{"n_layer": 14, "d_model": 128, "n_experts": 96, "experts_per_token": 4, "d_expert": 96, "d_shared_expert": 0, "activation": "squared_relu", "moe_layers": [0, 1, 2, 3, 4, 5, 6, 7, 8, 9, 10, 11, 12, 13], "router_score": "softmax", "normalize_top_k": true, "routed_scale": 2.0, "balance_loss": 0.0129, "balance_bias": false, "init_std_router": 0.0307, "lr_router": 0.000721, "vocab_size": 1468, "norm": "rmsnorm", "norm_eps": 1e-05, "tie_embeddings": "early", "optimizer": "adam_hyperball", "lr": 0.0124, "beta1": 0.9, "batch_tokens": [131072, 262144, 393216], "seq_len": 256, "train_tokens": 770700000, "steps": 3324, "dataset": "wikipedia_en"}
Below are experts of layer 2 (counted from 0) of a mixture-of-experts language model. Rows are named router (the router's row for the expert) and show model dimensions 0-127. Each number is 128 + 32 x the weight over its row's rms, rounded and kept within 0 to 255. Numbers have three digits each.
After each expert's rows: "gets" lists some tokens that make up at least twice as much of what it gets as of all text; "comes before" lists some tokens at least twice as common just after its tokens as in all text. This comes from a sample of Wikipedia text that the model never trained on. Tokens count by the router's weight.

# expert 45
router:129047131126162149157140156135143133096102173144110140122115084151125094067179115155096210126136130056128095154137143193139140134125090102147160182116101103145097161086182128124146146140129100142112164098179108129122055178116110126101100150098112130108153159146156133155132109206143092168087114163108154129166077096121124125142117116160172182126093184102082073146187187184146092103140
gets: "2", "3", "ers", " part", "ome", "ost"
comes before: "0", " of", "s", "–", " in", ":"

# expert 22
router:136175164095134186132129136136111141064099126136118098128130193120134138090163140177083094120129128089189131154118184187112112139141080086083133062157095152060139126161099110075114189140115157093120127112129156178100103115124137120159110121111098090107175087144128081119111190124106097111127102156127110103196142125112199163095161047088139193145120102095150100193136122097102119154144
gets: "|", " |\n", ":", " |", "c", "0"
comes before: "|", " ", "-", "|---|---|---|---", "′", "″"

# expert 66
router:101131131139135101142162094102117148136146154119121099105089103099122084156173114109190107134186143080094125071159151091130083124153114149105139090158098139124095143044057156175069105159115121129069065137137133182126138097138133152161138121103134157161094114162129078103164160170197111178092076059139095169147107141116168171130120140088156168162149170124064124098193107155150114119119
gets: ".\n\n", " |\n", "\n\n", "ent", " |\n\n", "er"
comes before: "|", "==", "===", "=", "The", "In"

# expert 14
router:169154083127197147153142163118112141073116089133174114120145118164127083132107070139202095110094193136112169128175142116170138127148091122105106119130153108094108112154074140181099128166105082132137112108124137160182090115103092091149195123150086153140119111092120112127090138176062110105092157096139130145209099055171141143117126127136125116189141099086162164093187140114101050126136
gets: "-", " F", "|", "f", ":", " f"
comes before: " ", "|", "-", " D", " S", " B"

# expert 70
router:145134138139138135162098140165089128137131131076108086168188193146108166077124100123163150135143161099115110130099112135159074099158117078160139105149133064110129157164180146164101114129168145176150130147130153121131163077153127119075132093122055133094150110108111068116220159193093127084190164162092113120091168106089106127202126138187087109135087113135104120152118170156150120190119
gets: "–", " ", "0", " was", "e", " de"
comes before: "0", "1", "2", "3", "|\n", "ath"

# expert 32
router:116107179131107132144100154143149139145181124148129149037137133094125128153101106134135161152135098096165109094176101086148164089108082097161096116172100126133118153131145116152146108146134122091126153158189076145123158138078149193087080111149157122118049231153151149152128148125094114106134188055106112112087147091107135121081091095078112149102145080086114189098086109164173148137163
gets: "ed", "ing", "s", "id", "ign", "4"
comes before: " to", " by", " in", " the", " as", " for"

# expert 73
router:122137136097187132112185164056143138089114146157190144185134111158159176130159201117142102164160161119100108139123123112062126136133172068141153085110104117108060109141152097138111160159090156116156163167185113106172141134128147150099128145148076118114122120158116108070110060055215150162121158092156146116151081160172148150080079140119152149104070131092129116129172113140137141125113
gets: "\n", " in", ".\n\n", "\n\n", ")\n", "\""
comes before: "-", "==", "|", " the", "The", "="

# expert 1
router:131097083126199168144143106189215130137094103176086089149138172174068100144128124105137114144099177159117151112057152153073172099119139134180138122166136192146145123108121132120109044141159136121155137146128079140149134110131116146097122119120124112107123126154119097122132135133112156160188194044093136141122097132138146148120127137108181131164118151152138158108123213203163064101156
gets: "1", " ", "–", " g", "=="
comes before: "9", "1", "2", "8", "3", "4"

# expert 78
router:069176084133056068147121114152156065154208120124130141120167120120148143193125125076117092121168142138208092095132132127079107140102154111110122135144150154151121064176153195131127080107093125148135149162125151073067169162118177142131155102156087114151146147079149146118151139084053117132148132118115133122065112129152087156180157067151133166089110115095142119144131146098146123183130
gets: "a", "o", "i", "e", "u", "an"
comes before: ",", " (", "\n", "a", "i", "'s"

# expert 34
router:107145079114193086107174144098168148107143126152108119095147168101071128141106160143153168058075116124132129122071112154141170131099100124162110188098112127119109104155059181130132144193133145152165151083150125099109134168130144070116153168140168103139160095140072148171189141079072116204124138101164144103128130102072136145169153115094175095128092168140089106111053108108115149093115
gets: ",", " as", "\"", " |", " when", " and"
comes before: " ", " and", " the", " a", " he", " which"

# expert 37
router:108115138128177149159137118124196097093148128098127059109148130111141100108151075153159187163082104092147131121167073151084130114078121155180117131164155097105068145162145156102058123176137117134067133158148175203090142092161122138122120154110135161169113154125140081196150157089082134121149157069114116085130129113122137175143089087066166200142120118143095156117095107161089119130174
gets: ",", "ed", "),", " was", "ated", "ted"
comes before: " and", " by", " the", " in", " a", " to"

# expert 82
router:144071146103158107120174151121186143121143160117092082095122145122134081145147141197126102143075150106101092174122108123094144114148099082165125082194132071153105134098149083163135152095183097105174144094118153175188069153151139137198095169156143130124136161106169129173178114076171131087184126058117077073141104141115117127138125096104091159148144169097111097130083101154144121088154
gets: " in", "ing", " with", " on", "ed", " from"
comes before: " the", " a", " in", " to", " his", " by"

# expert 36
router:140165160149161163144134138194136139159081092095126171116098124110124126146119133136104143157179116162095129132127069143147124098125046149139104124142132091141131095106110128171098092166125134127075076164117132161114130112040122105095157138076104084109076180157151149129128191104122119199110113125184076094140200128140135140151138139224141130123166185068064126151129102145113070154117
gets: "ion", "%", " for", ":", "ity", "ase"
comes before: " of", ",", " |", ":", ".", " in"

# expert 54
router:109127094164120163114143101088112085141118158080134086070153151136159197108126108132152102062167140176144151135140087126192181070192116083051161158105074120145098122092141189122131183090099137142142088144151141146163112149086124101176155131109178116079065129179156139132162166145136156147099147128090105122122167176104181140176122124122103173135153094088128140174139137182126100104135
gets: "7", "0", "6", "2", "1", "8"
comes before: " |", "–", "5", "6", "4", "7"

# expert 76
router:068100178136104166172120137145100106107167111126118159108108182126145122106141110142115129144170084102184099123116150142177141107118103111176158108057056093190108148092143071120050118088141132166054163141054109081103094137150088107147154097173144123145114155106117124171130190122130138141098129118141116118098140160130187140132125144136101181114062127175197098123116154083182138120097
gets: "2", "ot", "3", "ain", "op", "4"
comes before: "0", "5", "4", "8", "ed", "3"

# expert 89
router:148115185219097081083184088136111063188125187076122144122142148180147110114117117102122105131149114146087117140152163181144172142166101145077165148081101101183146149093177120165126154119134128116103116154078156150065111116110050171164114188178108132118139136147149131103167155100068120132100160216157146138144103148168142107153115139087138116105126111107133160076092122125105115124150
gets: "0", "A", "C", "R", "T", "L"
comes before: " |", "A", "C", ")", "S", ";"

# expert 49
router:145158137117139100083115086089096093149129156091164125101133128107124153169135056103143108108128119154216122149079073096181123078163117174189138087155100203130145137142144112188152122107127100165117158173160133107102140142174137110092174099121163118169086137072109110136191101136141146117128058181133138117094069099118200143127170111159141097141147117139128174182103107089116076159146
gets: " |", "am", "e", ";", "ab", "ep"
comes before: " ", " +", " —", " M", " −", "a"

# expert 50
router:127137163198171107109136101168110101115139132140121128156160147095112100139119157139123106115182084105145146119093139098162112121126120139141130093083105137081166144121163135120171179203182130134128115228104139112151183187143047081190123071122106145087183142167157147126123188165132102151103116118118083126096139149121065116135192104085047113146142155114127126073125107154128109087101
gets: " of", "5", "4", "7", "6", "8"
comes before: " |", ".", " the", "–", "0", ";"

# expert 48
router:103167151114154115098196182153139126170072113096138092127175160092078150126131141096135109151162114128122079145180108179151144158158139079150106144144155078114124088118179122100089186129132083172181171123104158159155119124166108145128075113118122124169107098108082070109162166090168107085083176090104117177186144066099159167150204124142150117132081116107132168150141105108107135156077
gets: "s", " in", " |", " In", " is", "al"
comes before: " ", " the", " of", " in", "\n", " a"

# expert 68
router:140199185117175170116128142164112156156139158111106087079164198088145092154113091161136087099116188161125184099061133106093063163133126062197130120158140085149163163135143148152129110103150139094141115127127081160136131134181102109156080141093159125166106128127148106117108162136126126067098168149085146126097122147127076156065145062114105124111139158105097085068122090127179156110145
gets: " of", " |", " in", " for", ",", "==="
comes before: " the", " ", " a", " his", " M", " S"

# expert 31
router:126159140133148184081137173140142073173100150133106131157134093104127152170139134118154147130137149092162116202118153166140079109137115077094161221149073096137101157154115168133135166122117135156076065145110093149124106120136109160117135181097187131137096120188118159097193175149179163087167102130169133123131057148129122111121100118065113176115139122105160103139177113038148102149111
gets: "0", "2", ".\n\n", "3", "6", "==\n"
comes before: " |", "==", "The", "–", ",", "==="

# expert 85
router:092133153125148156169171102125192156129133107127098083140095167142145092145120129127154137168177134153141163173121105182112101137145160135117099208135086073173155091161180119202148121157165139156095107141109132124140131111083168109153060137129098102086119118092113171164170109075145084114143112089135119109069125118146082100125149123094140173105113202094151114189070143149181132213115
gets: " to", "es", "ing", " from", "ts", "les"
comes before: " the", " be", ",", " a", " of", " in"

# expert 17
router:114124146119159139175173175082131118153126139116107118134076104150087123186120076099093134163099083162141140117080074180135140150103115159099176098170134153102180063121138116098103133127137157137089160129116196162127123115158102171049135172148118125119144157125131134131093088094157134168146159186154076123126157054102100112121093162143120102142103129089071157155067195107123124107218
gets: " ", " A", "way", "ice", "fter", "it"
comes before: "1", "2", "3", "4", "5", "6"

# expert 42
router:068149120149111096095126075125133093054137099170140193095143155113166128105119063102187135036119137165142147102070142147130107124141109108118110096184185080076120120176130136109111153097135167081128068130125147102102165112197112121087072101094106146134182085092125138167147118102141144096147074082138145108102097133177114168131110127144138071143181166157152105138163152122121104164105
gets: "el", " (", " the", "o", " ", "a"
comes before: "1", "2", "9", "born", "aged", "orn"

# expert 55
router:113153113086144138166175135142134132121117115120104090181179132149135117184138150129125129112148126165144130163094076142137100120130118146107122105214180124172168089157086101157109077134135171136121177111042087091142099166139205107162146155183142159175114175206193101144173088089147143133148074148102140132121124115138127057168157104121157070096112091136116148139099089185160116143123
gets: ",", ";", " at", " on", ".", " to"
comes before: " ", " the", " and", " M", " he", " H"

# expert 69
router:138106109090145122192159121139148078092099151144094094145152146093085140124123131131169173129128190142129154119075164091172131135134171087179082083100156160142187138065128079115127137155103095132136081093146081208103093136077158151130121114073114103129104133158146104118090140118117159143153135175129110175121170102088141096176154106143121168123092220135122165081147117111161179047109
gets: ".", " and", ".\n\n", " that", " which", ".\n"
comes before: " The", " In", " He", " It", "==", " This"

# expert 28
router:088090117146096109111110076061131154107142136102155093105097119161124088167124111150135131131139110107106081117135127177130163101159135121165113162098080077117149103081156157187167089057172118165169149077163123068117107141067136140176107166127122114133171098192153161157089132092134071173149125110050076099129137100166163118167111180106118081159125166079168129125115104073118105158159
gets: "ing", "ast", "ight", " play", "ord", "land"
comes before: "s", ",", "er", "ing", "ern", " of"

# expert 7
router:085124095164125118081165174125167148126159135083159142105111123145167100178113059082106162139149127157186127143095115158123124169156156075107131121155090090050148144094183178125113058117109168170124103156116166112090172108114114162140145135140039154126161209173108172122089132090093126165094160087108083133081129132116144148111103170125170145148113105099137163098134157140192121110093
gets: "9", "land", "y", "ish", "1", " States"
comes before: ",", "9", "\n", "8", " (", "6"

# expert 19
router:169120100101066143130092109136164145160156153119058108183175060147089157115129111091166145111189110084141087117114136143078095107173141139069117142131146080110117123104169127066146126091134133094050105155100162080095130151150099143088151157150103149136072178142131152140128160072069113119096093154153113164102157127140132082104112105163168112201163188115197116135145107174124116139123
gets: "y", "ia", ")", "an", "ian", " his"
comes before: " |", ",", "\n", " and", " was", " ("

# expert 84
router:180140127190087151119167065096093121101103160170130074114124143095185134167122083161119077125125187155131137130097199131171049117098124159121122110150108122125122142170133088140079117124108140168108163088138134172117161128171134096051156161104114078170117116119137157155102114038151138161150111150091169102116133087077161113090130126135180139134137136073063176127112098146087094157130
gets: " |", ";", ":", " |\n", "|", " –"
comes before: " ", "|", " —", " S", " D", " N"

# expert 67
router:115119168170142090137161112153126153098140095139114141078148075069113128086163144197090202144162103179094184095139174113135096110104137156119117209125078108125127119123188123076074112150098159114097094121153145165110111126090179151079107146094067131096094118119168077112138147098125144112201103098191122123107140120118156101139186101123130178134146121150187143092154100153154127115190
gets: " was", " is", " and", " were", " had", " that"
comes before: " a", " the", " been", " be", " also", " re"

# expert 91
router:182174179110157174122089093140131152111121107082125151103197115182125136187137098116132133149091119065169111117089180124122094137173113157166145149127142180161092149124100078064118089091166087086178086146148114110132106148104128079088130091120107140082172159147143191175138162077147163084121127183092123095171170149072111112151103148136103140125146123183146124138168198102156149119124
gets: " ", "3", "r", "ocrat", " ph", " tr"
comes before: "1", "2", "3", "4", "0", "5"

# expert 20
router:101155088173131116106100123160140083145139132199171084176125157132117105082123141078119176153138092098129165101124129106200116186146109109157133066090117077117071122161132093132187122123131174073159128131081104128217084121109133073078170150112088157057175184122114170098149134071115115120140111146107115176094130139137116190115098086145112117083152120107125152097085111118153124136150
gets: "0", "9", "2", "5", "4", "8"
comes before: "0", "1", "9", "2", "8", " |"

# expert 79
router:214118174102187110173134146134098139139128187116117113097165147182171166126135132220108133112149125081114147152097167108183104095126089135201143132157159170093181157151110099129131129138128088134162141141071172122152083107115111092171120112164104111120093093119061168098175044114178174123126095099106151154136126116140137089128142136177115122111126110077098116126158133108067110179103
gets: "|", " |\n", "ig", " \"", "\n", " its"
comes before: "|", " ", "ious", "|---|---|---|---", " Total", " W"

# expert 13
router:150124147074144180187130097132072188094070151134128114091111102129099114135112141092180112132129187132115147133097164140102101068121080101120147150101126091091184118123110165077149191174110145157114144117104084115102155062125140130068075113104059145151201119139118160110073155113176138118155155169146204108140108175059142139100137138120151147156178124115121092102110129113160084160107
gets: " ", "2", "3", "0", " /", " p"
comes before: "0", "1", " |", "2", "|\n", "3"

# expert 58
router:105105143084133151156111150120196077154084166143142139162126115152087113152135139206067145157127111145070119095129144129149151134122127127199209112103100128133161098128089130190139109174143064097164132093126086127149066138075149075123128121154087163133136114081081107143153098137189145112143162133137151145145176120078083098096092154114117112133122129188169084190119164146146171178083
gets: " ", " P", " N", " L", " S", " p"
comes before: "1", "2", "9", "3", "4", "6"